{"n_layer": 10, "d_model": 128, "n_experts": 256, "experts_per_token": 8, "d_expert": 32, "d_shared_expert": 0, "activation": "swiglu", "moe_layers": [2, 3, 4, 5, 6, 7, 8, 9], "router_score": "softmax", "normalize_top_k": true, "routed_scale": 1.0, "balance_loss": 0.000177, "balance_bias": true, "router_z_loss": 0.001, "n_groups": 8, "groups_per_token": 3, "init_std_router": 0.0289, "lr_router": 0.00102, "n_head": 2, "n_kv_head": 1, "head_dim": 64, "vocab_size": 2048, "norm": "rmsnorm", "norm_place": "pre", "norm_eps": 1e-05, "positions": "rope", "rope_base": 10000.0, "rope_fraction": 1.0, "qk_norm": false, "attn_scale": 0.125, "tie_embeddings": false, "parallel_block": false, "init": "normal", "init_std_qkv": 0.0376, "init_std_o": 0.00842, "init_std_up": 0.0376, "init_std_down": 0.00532, "init_out_by_depth": true, "optimizer": "muon_variant", "lr": 0.00902, "lr_mult_o": 2.0, "lr_head": 0.00817, "warmup_steps": 200, "schedule": "wsd", "decay_fraction": 0.749, "decay_shape": "pow", "final_lr_fraction": 0.0, "batch_tokens": [32768, 65536, 131072], "seq_len": 256, "doc_mask": true, "z_loss": 0.0001, "train_tokens": 548500000, "steps": 7592, "dataset": "wikipedia_en"}
Below are experts of layer 3 (counted from 0) of a mixture-of-experts language model. Rows are named router (the router's row for the expert), gate (a neuron's input weights, with its number), up (a neuron's input weights, with its number), down (a neuron's output weights, with its number) and show model dimensions 0-127. Each number is 500 + 25 x the weight over its row's rms, rounded and kept within 0 to 999. Numbers have three digits each.
After each expert's rows: a language model's description of what the expert responds to. This comes from a sample of Wikipedia text that the model never trained on.

# expert 47
router:505492482489511528489497515476489453451505507501552525485545500518503495499523481538490513504505497490464463507498493511500519493482476522523526495538522488545526473543480508462496489510483536502542541552502544513504527486569508528482496505502473542469546538497555479484488488474480535532550467470515486521448480495513509510471475473517484516500488525525494520476496483547504507479512
gate0:481495533498515509502519501519494476511525496480532525530519441550521539493445469524523521458503529464539544494530481502487481523478493528467487519508529491488504489511452501478497466559520539527507555509539521508467497460526492518496482520491508496509513505564490506456524489504519521488515518499519506502486503532504499484516523439470514556529473526495498512504525491497513462512466
up0:503482506524468484533478487480532517492493481518532496505466529483535508471488522497538487531518539501453507506490486492482478493506527529488544487495525500503457512492508477507484484460527505439506517519493496532485504498472537460482514530525520460542458474483467526499531506554452511463455510479469521511508512523504505510554472549504549480507505493500527498541489538470512529515459
down0:494500455491469516434500477502521457502508499483498491522536494502503539462524528477496512496484488510481494493512507519471479452501450500502526481458499508517508526497503527493548533505522458492505527518486468479507527504458501520546468495467479528486492503458480492551524475508456548484484504506482493501456500543536516490477480509514514505487533488501436491487535528450488459548520
The el syllable. Word pieces like el, ro and le inside names and words, especially Whe-el, Isra-el and Micha-el, often after H, L or Br.

# expert 14
router:507480477477485470483493525487464483505442499527503514508537497523475499494564514516497499493547486482513500542527485509503527467465453495487510456505511449513541513496466505499502509500568529525504514505512508489506568477555515508482473458491484507487517487527523494492513489487496510501500506451557496496486505540512494517489466452502475494497467540519493513513500457525545545486524
gate0:519458481478484490491474514445489503516508548537510478510517463507514524498526498517535450510473509455569576513487513498497507531500517491501521462539474455514543466500492476500513510525507491512500478541474514485542536494492491498508520480495497524534510491482494460474502492521496510510470522498533494519517485569513480461494484464509458527516480519486530478516502470501529505510548
up0:503467490486516514500479533455474534518493541504553506538506485506493520487539501562509485551475498474538561523514513477491523544491523491518538499549485451517537479525474455539551506531505480551483487520503529467533523511490473499519524488505493498512522492504501515482507506520503523476479516471531487505472473524464459466495469470512502511486505530520467490500506504498544510486510
down0:544482522530564573546508493520513483483508490507534483453550503484529456499510487529489497492464478535513489506529497478528551504497489481503461497494509502496466508494507518504482499483503480490475507448523483515489507514566472488495546552451465488517481479469495553498492486520505523494497524539500473552504539504508511521511468509465503494473529517499501494512485509491499474525467
Word-initial single letters. A first letter split off as its own piece at a word start, mostly s, w, c, d, as in s-ilver medal, b-ass, k-g.

# expert 60
router:481490462478445486489470518500489477498494481503509515534558493500480485492530486496474500484503494497510462559482501508495534427464486529499506461503525466506543507500498509504488500465541505515523509505522493462520513511534518544484450470491489543496543518494500460507537496501512503515508470492532544502461482521516527543476494445524497471493543538528479535487495497519511546498521
gate0:536485537491500490522482545503510529481485496500505503494535492499557538511510493498514502485511466526510527544492541483473515507510532456483492523501454485481507529505491477499478485478514483490496474514529500547525483532480499467456443517472474524507539494494524452510486522456527494555522490484518523517469518540496444525540460512482487484538488494438511500499514487546478503485526
up0:495489505525544495506506480500506503504525506536505494543480490464476466464500511483460465540496529479466450472557466512483499484507509550466546521476499486465513515484506530540529492501509512547489494499509509498460493461484530540523533484501537477500486509495520539510528464552449461414505478525509515503519493492493545495493500487496500497473476517530526502484508507506510531504504
down0:518519524484500489508460522488508490525468515533480512498482543511468498466510517496491475509502512466462485516469521512508498483537515479556583504455494452516502487463518473445458539528538521480511512488512489496489550500479496477476529529496512454454493518477539453516478477449505520492468541472470485499499461491481512508488496455517480478503481495489513477511510485515488523509500
Space before numbers. Standalone space tokens before a number in dates, scores, tables and addresses, such as "June 1973", "23', 43'".

# expert 40
router:483498494489477506492516532492492493433512475489497500512542520538502503496518498564479450493505473480465501524523497513551509488467448505481547488490494506497511503535472513485464492493511518510530526509518510504506549450530491489462486500548454506454541485519496490493510522440481527515533434489497498493471510508487497516501499483520472474514515521553491496477505448526517509467519
gate0:498506482516496500515526525506521489492488485470550482489471496533468523452506553512497497528531465512458495504505484489538537473500498515446518529508453532465481507500483473498490535504513500498505496534480472482492486475544472453489451528507541457497471488492495483487514463530519497518502500510470541509523521496502521537515514546501535509503495515459465515475465441490515488444458
up0:463497553508519476512494486500487493512474502544488505500519499485496466490494478464503512493491541500526487533492525477498469522493506505511486461503569475527490489491528507515507509521509489485491529481531533557497513521486540498533568488500473534500500471452533547515457526488514516505511528471510430490466485473488502448495466475535504475467512510535510496492553500480494522546518
down0:531436496457482482501528532505508492471491488508541502496489523463463505481499520479529475500493477513507506504480507512476464514496474498486502512520571457516500485472503532443533489492508514494469515544464544513499491502480510487476490477483481502546510469515530524554479484482548432465509515469498553504500511484501488506500515457506514516524477518490443522505547503530496484480519
Early word pieces el/suc. Second or third pieces of Latin-derived words such as intellectual, success, col-, pr-, duct, usually after int, c, qu.

# expert 20
router:449477494475480462461483508492502492496469472503537528495512503498503505509515487563499513477505497484482495511508489507484481445494445535501512500504535446513520501496472495465488572464505527498506519525513544482521513475485537534493486498503475515449511482513502488530497486489505539536550486474518527518493491503506483500483503482544477447526526536525475519479520481555533504459541
gate3:503464514474489531520507463480511497491500441469525468520461484464503531499513512488541484501475477459484468458484483519499473500550519526518504516557487546501542483503525481494444512508513531554498539505493458505491518521534469541495496490514547530470514505497479525475498500513500488453491518497456473498505536504553521525508515493521489543478486512508530484499466496491529535499518
up3:493527485541505526471442463506474473527499519506502480476505449489465494488495520462505519513487504494512499458495527526462497501503462510524511562527534468536534501459513487511514515503482529497522490498484536495477506553494485557473532537482534519492556521534515536531492489565495500489471496488508512507483489488483481526544505480547525508486499493471472530511510499469509505549512
down3:488501499463478505473500507524480530509473483497519487521488513491490446509522513456450429509514497504475498492474533471487522506513524494475515545486448494497483529500474506518458483468478533484524494501510522501550472485500439499506531483467494529498516540553513489458522522459514522530537475513473482477472523499489506513493504545506525479481438475480543497511474514491478479534496
Word piece it. The piece it and similar pieces inside words such as spirit, political, heritage, writing, cites.

# expert 3
router:470509479504494477494467488477479484495480502504513509523510518540473526474530518515437479502495478462465469528477508525477515484501478501496491434539515500529518509512452511482508497467512555510521507550512526493500533492548519498483496471520487511483532545503512481494501529447502510555521481493505519516478491509528506504504452469535516493538530530512472520483515490517522588497512
gate0:497469536529509416490495490489510500504490513514495508536499450518528484496501501515502475475518471508482473475467579476474490485529487491515475515507482505484436512503489463497468506478540555470551489503498503517509497502509523483462526490450492489456509506499493484473471483513454490491526523450531481525476495515496497504533487451507539535542466489495479508467488511520510512484498
up0:467492470477510521504524483534488477521517505526556472498495517466532501465522549551512506482541485537474517519456488487502534523515501480509481450492489512509479471498472499535545477506521480460461449502504479484528509506503520480578511474510503502490491509514532493484494511465563515539494460528565520511505495509472489493495513476523495468507509537528483483512519514515478498473515
down0:513482481488508487499528534482500467486514497459521470491494442507458483487514474432445526493481465492513512495544485549499474474494474519526506507524450511517511532481489530515523515499478470506532527487453544494503499496499496495461476495552491488513498519509544494545517523519534498453486490462514508510521491491470514495459544459491484499470501514512501495461502476433499464503502
Initial capital pieces. Word-initial capital-letter pieces, mostly of names and initials, such as H, K, I, Ch, O, plus mid-word ch in architecture and launch.

# expert 21
router:471491461471467468496498537485507503496437513519518486516532502520474535450519531546467501502491487492469486504476475511495485464496488505492499483504517495505511506492449513492472529496537568505523540530496556450535519470520524549482492481488493498479508513518522466503503502509486529525528495477484560535467474512494486534486493480507444503538493530509469481475516470503528498491535
gate0:481489523516510489442498570466483459533470515489477522520491514555509495509495504468504486474491471491489545531464514517481488496509544465498520523522521495492477470495490543537475512473453498509529485521468517527538481492503527524499483466528492494477549472535475518520452545487508495446475503504463492519482518488485529500509493509457471484488486520468540483474466510491489539505513
up0:494499485498477522526520490476504530442538539499493501468529468493515524532519480512478478510534516474543454522517521505512531504551512551464457476462477496513550512508532478499546481510484494506499484468517449488484507489535474469496487485473454522483466500445477513476485478526496509498503483484503501513514515498456493520517512443520488473497526476494497512489532442542512515521482
down0:541484497516490502528469501500493544491495503519534498485479451487503526471516502475485511491497480508497503497503428470532515549479496526500450497549447458481489490509526505478457496454474510545478480503529492499522532504534453500469463479454506519442495485484489501486516487485479497535496506503538495489501465495463516512484475509503516517467498440522534474535507468524480507482464
Pieces after initial consonant. Second word pieces following an opening consonant like G, P, pl, sp, such as Gleason, Given, plan, base, playing, Language.

# expert 15
router:486495496461482485465483507456464484507509487519551507512532539522467515484514508554450493489501476491497457519498485525496494487477454495489501496510548488503528468540485527483450484493517541524505513519503517460513516501498515498478478491492470511484525493490500481492532477484457517505507472485546518537484494548510507516493468403513498482553538501522467524505513484520514538491533
gate0:507548472512467501436504534468488507506513484451507508442511499497536473516497527499482510501523484515478512527454461526501475520494499459530465474500538475504539467556492518485460495477529498501473539543471510530496507521511494519530474512526507514501524492542493511502529494495491500520521479510503510501528523482477492474493515505505479444499518521499478414507509495491431496484493
up0:532495515500491501532491515500540514489488499503465531561536504506473504474494477472506493519491544500511484543567583480484486549504498540512522507493510533481492481475478485467438482463492491477503500539546502472512469478512485504504516504472490497532491474464504488476461509487469506492503498494494500456459494511514523513490467502497508511539511476481481575511465516506485502545487
down0:510547510479488511483490527491510506477515472470485476498547497462496494489502516477487510508475500492513524503544500507502512495512498505531468464489498476514478502521490489492527454506519474548483531527501480476498516479505495451495503483466523472506526448495529524579552464456496515498475475487471529510495489501505471510509548521497535525429481492455543473510494438508480508547515
Prefix starts em, pre. Word-initial prefix pieces starting ordinary words, such as em in employed and emphasis, plus all, qu, pre, am, and mid-word sem, accom.

# expert 49
router:471502500500457500488461532468477475461482470485500493518509532506506497462503489529505483480515511491488468508507490535506484479486497545453515487493521440511514510499484525481498484475550510525493515500513513503560511435526544511454487456529479517433510496553497494503519504470484562532506438476510503495472537519507495520504510486514486466520513504513467496458473490511509522496527
gate0:512459497514465556488460471502518468532508503492505496469515491501497479535476498497509501463531497527514500493503487524468493533488453482467461556538531512508495465539463467486532499500535482486502508519518479518514516531458484460486519481530482521497527475534523494512488482445454509491459514504502496527460460538501522465476511528537479480481539489464523534495476459467485505508500
up0:486502453535486545481477505513500479535505508468507500533488487548498490489498517465526549494522496526538521509499484506524516522485496501455481535493504465502495520491473479458518470528499481490482539495482488513483536458509492471513534495493532542490485473470518496509490475515456493574491496517485480523486504544496510502499494527523436470512535530458490512518511431462446513492493
down0:486494524480486555455494514473503527458477514500478498505528540491463489523485514541551492529534528532507497513515493465472495510484511452498503485558526503487493486549470489493470513513457454523490484511467503472523528488483524497519517477523506509488487526532504558481486500541501497474485526481504496490522530498484534515522518473435496525496539504448538512467517447508505477504480
Plural and suffix endings. Plural and noun endings such as -s, -es, -os, -ers, -ents, as in reports, Communes, Studios, ministers, Podemos.

# expert 7
router:486514468503449478482492505469477488481521482534518469543507504545511491475510506502492499502507503495495499541504456527510514483484481528467517482512516465499535499534497546495487518501503505506551511525533506497528556486590536558487485492497486527490521518507552463501518500487442503513513460493523535498464494530540509537500491488509478476504478522497474502459488488558508518505526
gate0:464523470485489503494496533508479524491526490503510512500467504498499530470526489493528516560494495529537516523518494489524548504502462463490512494510551507524500518532519494486465518479515522483484470569516526546515559489463523523485516466502511516484544507538494458471470471508525524496451511469478502516542467546540493448503471474489476519488493516477503515488468492498474480535492
up0:460504467462470516510492453514477495465497490488489487471504515513510494496491478464522508544488489521527512552520503527519506528530525510496467553500481481520494480554498509509454496491484527430546451539533491503504460530480508499511525464503528527470501508509512485489494520493491471474487506519536473478512528534462512531527494492461499546518553486474493544539486498472492481500521
down0:517480508526480505507494503502497490513489488486485541481483525517549463536485481516455476516498488496475498486513542473482486520499522556553547484503525449514504513478474466484509499557461538486521524459441507492547464435489512479514519509542514468551514466491478505537504493535498516464505466505538509512501501492480504527487498474456504519536497509494488488493509494492489544487492
Line breaks after entries. Line breaks ending a list item, citation, table row or paragraph, often right after a period or date.

# expert 37
router:497459470470503481496512521505472471470478507503520482518517498564487515488556507541456458507496456497450482504464485532482495436487511525457495468558523452499520468516491523491504502503483520521539518512513506502528509462547521501469456513507489530464527495516492441505527482490488522512513486495491487527483545539530544507505499486511490519511512544486486486503518464498518500497504
gate0:496520463530525529507508515502559483454517566492520479511536437519519476518554516515529456497536497498522532511514493500506538480512468508502491478478470525479493491476469479506499481473544538484500525526511492489496498483530481468506488514553474523518527518537528508488502512477518523487472473519506507531484497532510502498485493505432484508466500489510508465520560447527520480517508
up0:476483523537464492500503445522551505523525459492509467467491507475489477480475489492539488473516535498509494488471513511516464501510494443490494499517543499531514541523497460502522432521499474496460499510480497478511509548525536481511500535550483481471513485498524512485530515474509484487482516548553510482483489482529477490444500480507517486471517494515476559496499508536478492467470
down0:506512508533508508478495481538465516499525450492539503530511492495516497484444471468533499517489531491540535490517534502523517469509512505451521502518485475530487446497467522486505531484492518489512515537469514476503514487498512525506465491514496560506450494497522510489487502505521481490487472490553513473458492482497475485496483447520532538490502546593501509487510491461524495482537
Vowel pieces in foreign names. Vowel pieces like ar and ou inside South Asian, Middle Eastern and other foreign names, such as Bashar, Khari, Rajkumari, Louisiana.

# expert 38
router:500482495501474509496476550498467459472508499484516492513567530503491504483514491538481481482505487479516448503527488534529477492483486546461495480518536483532517509524471539487501513480526510509496509518512493475524530454510498515474491483546491549481517533573524497488557487469492494522519488473527498524435523548521510506483506487519487463505475503539491547507494499526525533488495
gate0:475462521463494501480502540482524483515538514446482498551526487515541519449524525473536475525468488504475497460475502498506472494481514486500461513498458517476491541535474532467497521482478478514471492541504498542515517474505493506479477523502486519523509450461478510499509447499491503506547459500467502493540506468521517487534500514550485510516503494477516518499499466511528504467565
up0:522518490489513475520501459518492476472484495556539552468479541493473504539457511547527493488504506470482526549514489483503497518536478576493496504515504492484486487518457478536481516478511498532590459480486508484495503499523468483512528486466486498483533544512518490519489506475503538487501507495514532519513506458470464523486498483449486530506478482506465478519502508499495499485520
down0:483531530522527491483522492488521497509474469494501465504518512455544490487498534545492483514524492512494510535527537526428509509551422537505464487488514501546484476510470487524525501494494490522549484492475510488516489532504438474463501565537465515537499466519480469502490479498482493504472519501499490474492514518516449496500503496510504502543478517471491527528497488524518496480516
Plural and noun endings. Word-final endings like es, s, ers, ists, ates on nouns, especially plurals before a comma or period, as in favorites, eyewitnesses, Clubes.

# expert 36
router:502507502482477486490466516492479484488496498511503477542527496534482498455514510510457440500504488485475484523514489544479505443486480512464529469546572500533547499525446493464485503500514534492543515514503522495515500492503530495492463496519451531498527482502515511484541507484499532548526454487485528511481507503541549498470496502513467465503482544499483517528523474504547494496497
gate3:488531497488488503476465510489508506516519474491536513502425513467504506490505508562509546489531511481531471519486459502495533575492537510520516511541477497503517515532486507516541530475439490537468486500519491511499504443512511491526506520507500472497533535522516538485470528469512468455460478512499503517503452507534512520501492544547484475483511507486504474500506539513514503507517
up3:486477492480487523483526486564500524475527512498455500524511517463511538507470472467470466508511486498500521506527477489503458459514514445488484508482499487484497536519493504483501472558520483498505533504492486512490544501491451472511507526526491499509510532528498462500496526541519512503580544516522513470561542502483507503468481472478489471549504522507500468499524511497499497444475
down3:487454491530531530505481475523533508507510502501528506529465502546475532484493504544499491468502511520505514486519497498509522490465511461524508513545438467515506483557477556541537496473544494535507472543500451461462510528509516459478489494506461538496508490447492499487488504494487464504514497482523508538496509520485539528501496487526500517467520524538486518499534509491518537539515
Letter h in transliterations. The letter h and pieces like ah, ash, ham inside transliterated Asian and Arabic names, such as Fuz-h-ou, Budd-h-ism, Sik-h.

# expert 33
router:482500496476492470496490517470479500515471525527544496515552503509492533501522481520486499480510504508475479495508463525481490467499442506512511494508516498534546480525486515455476544505523498530527504541533519489531521484563548533493472479543457534497507501501508477513540487488487557508527490478493503542474507528557488533461469476529486508510496521527475545469538506505508509482528
gate0:485466531463459475499482523507496517513540491520541460529508515508521463483499466543530514450480451507522519466503492534525531508490486536521512471485501463523492503503456516503463511524507487493535528546530487507469504446501490501537490491529481535540524473483518482501488501515473470498507478467466522545505449508523471504509483499508497538538489499452461533466529516524515492506517
up0:504448514511486463466501496536492500516555486519510466537476491496542511506481490520537527488513467512520538446482514568522526504485508533488526472515477520486477489508489534525451517517492491495510514532476474493466529469480473460496463477527470503504505476492491487480515485513493459483513453463477509533514473501520475449531512492511483508535521542473464547472496537491497502479511
down0:550513501511523511513510519486471520535519510457511565550474508475552493510488492479517526496507511547495499459513476497492532483514503477499501515506503527484442485466534493463521553483476517482483496474479533513507495560517447494493498491486530467501463525522508486494521515499504479477458518458484524515513534433510511473509516513490524499488524511486520520461520501483447481474466
Periods and sentence ends. Sentence-ending periods and abbreviation periods such as U.S., Mk., Z., decimal points in numbers, plus )., ?, !.

# expert 4
router:505505484472512468502495546480468475487475460523529510512502500543479495460520495495487482477511494478477510506501468503535495494428488489499507503514506464533557485492471496500504538483522506541531515560513530473553506480492505536479492491505494492487548501526514497517484535496503523510520494478525490553461509496512482542454510469528465483514469522528443498509469498514544536453511
gate3:547505530509521477502506521541505527492504535534571502470472510540464491524486500525464527485516522490455475490480482521519538493532512477511500502517489530476455479510493468538548535514463505520506522489515489477480499495484488503539469521527469500487488510469531533465468490514476486481527515484485510585488502516486491464447499498521456514493449516475497492487517490523487529490501
up3:524502497496496539560521449485487476493479517548496494483454505489529511471534444484514537473528511494479523504536440462511520529545487493522465471520482499485480503494462502474520494506503515524500511541535491503497556526502505488498546485518492508486542543514482512522491492498481490521477495506474517471455519527482488506516497519480509451461520503497506541535526509428513506496481
down3:499459463492525511500477519491500485495479484477541468489520523505474458501529484471540485513553483499489469506503527502447516474574524514546437511502505526478447502493486461492494479485480511505475490529517527542467472479501482522503481534474494497493479495454481487520521508534479508514523488504501499477472473524485487546489490443479467478515473479471529494529483471495481472453497
Sports season vocabulary. Sports-career nouns like season, team, play, Cup, career and match pieces, mostly after the or a year range.

# expert 61
router:449469460474507498480484531492478499505460501509512523547511527513484535476557495503461513482492490501463489502473482483498495484458455516505509470506527491503538501525501525461473518518509530530505520546528573491496517467528520506460470493473502508449524544493515483507519491483457498514499506485510495506470504506515548502489461486521477521499480514496430510502523470544518512485549
gate3:480542538514506487480554519502468483525481505505516501507470532533478535497484483516509447530530496549492487507505515519501549469480483508457512506508554486510537473512517473454487517492493480491514470487501517497448502515539529484471495486493566504515515523512487497468484554531506500518537453481458486489482540469499508487481480509492448510512535465487498531501545511524508473526509
up3:534536503535508510498468498461487504488503503501505499543491509467513537527567495518511479484487531468487483495560512532502575506478505514506536463458485517507504506518507478446469500494500432462460506497481511474483501529521512464515503531487494507503477548482516518495534466470489507503484446527499482505509493522536512516515538496533479529449526510511516520536473514477518493501493
down3:523509529501502465533494475456530506549514483525517556519452496501530463490498508522496548524522498471502495496487498512530502480431500498534543498492502495487454481508476475537523557492476558501504518513481519521489494484466482442474465504497457516518485531518507500485536500536538545492508526512494518489500560507509475474527489495480447465498504485475495480495494519505511497474495
Vowel pieces after capitals. Pieces like ul, or, ar, ou right after a capital letter in names, such as Jules, Julia, Vulcan, García, Mokronog.

# expert 18
router:497488496508467479485457520503495459471498495518536491527515541555445476481519488494499494507528487493486455516480513535489495436468490530491518495539527493495541516537493516459497494479508543517539518497498517498568492468504536571445496485534506522490522470519492490518511534494503506505508502493518517512480487499502537501472468466527505472518500507531441508472501504544493500478518
gate3:495495475497470447488475482529473495518519505501521438510501517438522513487489503504469501495497467528505491482511526486522525485504458527476472481512495492525487496525497494447464445479551498455501505497491457520485536517482539501540498511513527499448510462491468543479516521502521508510504509519532509549554531508464490472519510487505490527494504468526532447518477540513488472486477
up3:479504490521479473492476474511491523548490479478501437501483514494448485432502514499478530530520455519495489466467489542513522455475491532479498460519522485507475502533454496497523479513515532503548440524511474537475518496489477499531531472520454463503516483511477507509499534531505490486482463505543506522520527529477508470496523507530489498505481477507463535475491534528523488514506
down3:489490457510495478521524503504475497483520510514495459460502505508461487516530459449506459526456483490519513502478495459519462544535486492465523500518526464470486518489476524483513480479562492503505478493495505503455482477442540496509499479537523535520440472479473504530475486496483532470543512471520487518471502486512467501500524541501520513459515474542492502475456491501473491527498
Year and number digits. Final digits of years and numbers in dates, tables and infoboxes, such as 197-3, 199-4, 196-0s, 201-2.

# expert 17
router:492494496480504468449506528492477470475510508515507517537550497497494512491541486514501507458513465471485494506501507505524499496494490519503518493521508475493512478504494513485505558473507515501512524520571510468535504484529514510494475413511503503461550504514500484492505516458481564490507456461535507558434489515521518510452496491535477496492491509524470502481505509509548521481526
gate0:493446512565534495508462494494496463516477503481546534472493508496533523475512486494491528532528485482500492477488515524482482529492499500494487489490508494511484442511506493470529570511490503483448499537521524504466536510528483516516490500518512551454505473470499490503480515494565509498499495468494473497509471495535479492477554479473435507493491534507504520498484533443490509509537
up0:512506499493496478473545489471547487462465505527505465495444497507529475472493444501507470507553538514499477510504533486487503482449472495509530482488527480506524507484490491489495522533492554516534508466452479503500482491467527435523532545516497466509461507514467462498493505519513488507523564475508512476534505530502478517525502484497493452507534461485526480487529492491485480486509
down0:473521556500494504447517485484510549493480538490530528537497540471457536491503491484500484514536504457536531514495491515497501482442492485477482506474498544522513486473472501487493506538525523489549492473469517495519501509474535504507507515496475502495516468501537538556503512502499508497479512517561500492495457510510502529490478497488502445479513498506479428472471489536524496454527
Plural noun endings. Plural and inflectional suffixes ending nouns, such as sort-ies, sanct-ions, Mot-ors, Sing-les, plus spaces before numbers in table cells.

# expert 50
router:498502465495501517448489502514516475476508481502524502516514542508474531482505509509504489507484497470476474517491487534545534452476459518510547463494538503516524511525440505502487499482506527527513535506500494473519490450500553518490466473513484502502520541522511507544557508477498560541548456484512547500492505496516549517486505487524497482517511499490488516486522480542528497440501
gate0:491475482502507502544469505514516495488515504498535471553495468481512519469500532482459513556469483488498510511524477491491506497500506448489449476519516527501514512511497437510464472463538462460464546532475496517513485506490494548539516489517500508529453484532499470505549530527501507484553479497468539510520491510521525540472497501520486516517474499500506475531500476504483522441509
up0:535502525555527511448508493486489507506500481513518481476531472500499479504491467520580463525513468511457464494490538521476505484516566452541523499508500475527469501499528499499519482512475498526511539491461526494499464492536511479458458520519528535504523476488521482512517517473492502498510473492502464477525488462514532487527479501518541542537500517473506480470472483511512496544516
down0:489524548489478504490487444509529523505515492524507520536465513498539528439492508499466465496533490533530513491504510477516471514450459529515491479494479502525534532519509490493488463480480546519506492494493512542479515520502477462466437472493459494466485512494475488490497467486456536484477524541491503504509531523538499503507470535502481513485533469517443478512509483480490554493509
Final t and mid-word pieces. Word-final t and middle pieces of Latinate words, as in Erfurt, Frankfurt, disruption, context, conflicts, specifically.

# expert 58
router:466496499501518474476469504494493474474493480521497470503519492574507503488496502505471465507497486467494500514504490535491506481475496559483517453516506474513546487544476534510468558502501513492510515546497502497538548498546518551486502481512482514487512521493495497480505481503478500503539461485517549498482524515550511537448516500521474479522495538513482491503478460562503550492537
gate0:474464530504498464481489507524486518471529505519503462519518501511491499488514523495537491430525451497499534512522494509464535490466495542446474497479490500500530513513479522482488500506539481523479532507475507518490492543530494475504510495525466478527425475534445475478521495522493497466468500475541466544497474477501521499464539517527492506501508499499506529502493503562530520476536
up0:485492511489540500490510496497508484518481475538545553502532496447499519502486513473483501483495494514470505485498532500488525542486539458529492494494451497502546522485483512483476520469505481521501481506462480533549435520490492527522482478487518536525511518472523507522482499503468508547467521453505558481555477478492460502493483499554484526496503547502513520477502498500537502548507
down0:522501444517463561516490519482473519489519546512479526506478493466538493458488490490506488471504484543517576519469510476492474481498454455520464510475521516456530506520475500447467514522488466513485486502483473484501487466511486510497462507480493484495468489503533502471470500501490485473512518463525530498475520488515523557490481524540492453522494540478506487477518504456497501502487
Line breaks in tables. Line breaks closing table rows and infobox lines, especially before |--- separator rows or career and election entries.

# expert 57
router:498504509468458505445442516501496491504499476505494510541525515530472519488510508476499487515524489453480438491490488492532517486495448547487529495499506462538521514521483503452429509499520515509508507507505503511521517465512528509477480459516467494469500480550503502545543507468511516498540450471511525517464492529544527511484503491513497512513498493510478523480469448522498500458525
gate0:492482457463491518518515520494530467525560534535528526494535531515452509512539512477499528540492531492542491496505532531511536461482557526532504471483473529531543518490471525534516483492515477506491500557493511538519508510493488489524540475543493511486494519447491464497490490489500517521473546463496501525504532478485487491467528507497490480489493516512501510486497504484506472493567
up0:489497525492500504474520486522516521468505514498492479484496473487514530546499481469495471513549502493488515448479495518526527511468511524527520517475511498513534483486474491493494561499515516539468524481478508440517529526470514461486482540527482503507476537505481501478492476467437520543485552502514527479517516485506527469510522532513540487466523505484488515488527453502548463496437
down0:513437526485483538525492505497483499535551488514498535518460473487500532525488553520490496486513477477488471433492508512460536447485494482475508482485471506486514479464470517523506513532487515512552508479502458502527514477492480495497488531507525514505473494485550498499459497554511492463454515478520511527491494505453489495465444525501500535475523509502470545499499510475485477516507
Of and colons. Prepositions after nouns, mostly of as in Department of, Professorship of, plus for, in, and colons in infobox fields like Class:.

# expert 16
router:511505513472514520490493514494471410512502497528505470550529492506490516509508475515460503480489502488482492493480481543555521516500485491477529491525536483517535481535461517473493493490542483513492562516540494497511493490493520496475496468524437500473506506501523477545530512456499509502546477468512493545476482508509521570500482488497501476518521528520499513510512459514489520469552
gate0:502481475503500497527514479508484491457482507456479508498550487487507494519490539522497503534497513478460475522478459543542535521544508476484487512522494464514501551475490511439511513510491497501504502497484517531532484497542451483557482515516485485469498487461457492511524515502503498490558524468475465453461511482487497447497506501488489540487464476520505513518510517463478456463478
up0:522450503526517472497484503481499517505513499508490487527558478492502503465527532518495510515497499516502512499531487542505506536522491504503532524528530450547513535473506506488468465516508476463501510528464497486484522512483514478494521497546507490468467524542445491502508559472509512529491479517497491505469510529517470496514543454449495480497466456495556509551452499517468522474525
down0:482515499470531517499479501496459487464499496471566516514447510498522524455489500527521523525513496457522449507463499497508502522517543515519497482481489554490483453532493474534439468524512499483505494535501489528491471492489520491511494472511481474507512480461539512473504469547499511512488502497511489526531467495483476477490508549479521543492521515467487465495553513540507504556509
Coordinating conjunctions. And, or, but, ampersands and some commas joining nouns or clauses in lists, as in inbound and outbound, 1917 and 1918.

# expert 2
router:489472473501468457484513508473500492499507489509502490558506529498511495471503493513476479517519491470486490508509446519499481485491467526493507460495522491516531482521494546454485531507513498515530508513545497484524531473532516529497442491521472511504527528507537479551498494439487514509509447511517493573500483558538521530481492495519465476491479499550479501456499468530529517489515
gate0:479510484502491519514495530465488500494521465461494514479483558514529506504477505504502502494506543519525443495487554481493515523490514455481497491479520489474498519516511507492501514496528522450472507493509526536533524522513553506490466514577480527495539504514488488477472499488497514566511467508539550479540488481497443500527503491529503535482487505510474481494506526426511484523508
up0:480540514498504487519530439482471494503523477490520519500506495531530482504478510514502475508530519519467476507479468514528479501485569530525511452477529477499508503525473468488496510522527474506517443516519471496555513483503505454545523511534476513496475500503456540539532477523479533509463481507451465524511496485546512511491526517540481498538478492509529516453488497510485469523511
down0:529475505551501499500516497481529503498465531461522531496494451482500523492513485457512491465514470497436548515474472510517507498533515507495517468521518498514469491491507455505533453499491460488529467524457500496538483510483502474515541549494503509510502523559471526551480488450482486480467484508480500448500463470550495507510489498527479547500495480503511514530520481529500514490514
Line breaks after headings. Line breaks right after wiki section headings like == See also == or == Reception ==, plus sentence-final periods and quote-period endings.

# expert 59
router:445464475493491518473513515504465486478493518508492493520531528537489553473516533527476470482510454490467512520499478507516503475467483509466529473519535487505508477511483538495475487504514520503507539493511520466511500451533499510494460475498469539502540466560489450519505470489487514539552460437502496532506503527486541511511484483536491480512518513492477511465512482520530512505538
gate0:505525520475552491533444476484506471523500483517519434537475540513525526494524524510502473444521516451473553491523512507519463516463495486521526515494490457492478506490540490504483479497555440488480526525521512541504499509445496525511510492519492477510504508503515514518473460490537536521503492491471500541497470508493519494488483469449478516470490505490501491474483484518505489547505
up0:521462494502478516521514484481492496537524541556503491524499475509514494496483504524498505471496506524512548480492525509505500507533514529504487485487482523477458435516488492488486518494505516542492536529528517502458523512520486462553506479506485511519465552515496512529496435488507516500489506463500501560571467488491544511516527484485471474542518497523489531534500450482531512535500
down0:547484505495478520503456491470492488471504523520485490485467509509528508498463476509528531543442452503487540554517520479463507484504503500477540494492540506473496515517512527538463535495473492501474511469529513521496524448517517489511510514523517492472427476509520470471517517485475509489498490489543492453515485518500527496511506452481508479461471497512537531491555536482536515513505
Short inner fragments. Short letter clusters inside lowercase words after a consonant start, such as b-arg-aining, c-arg-o, sug-g-ested and w-ar.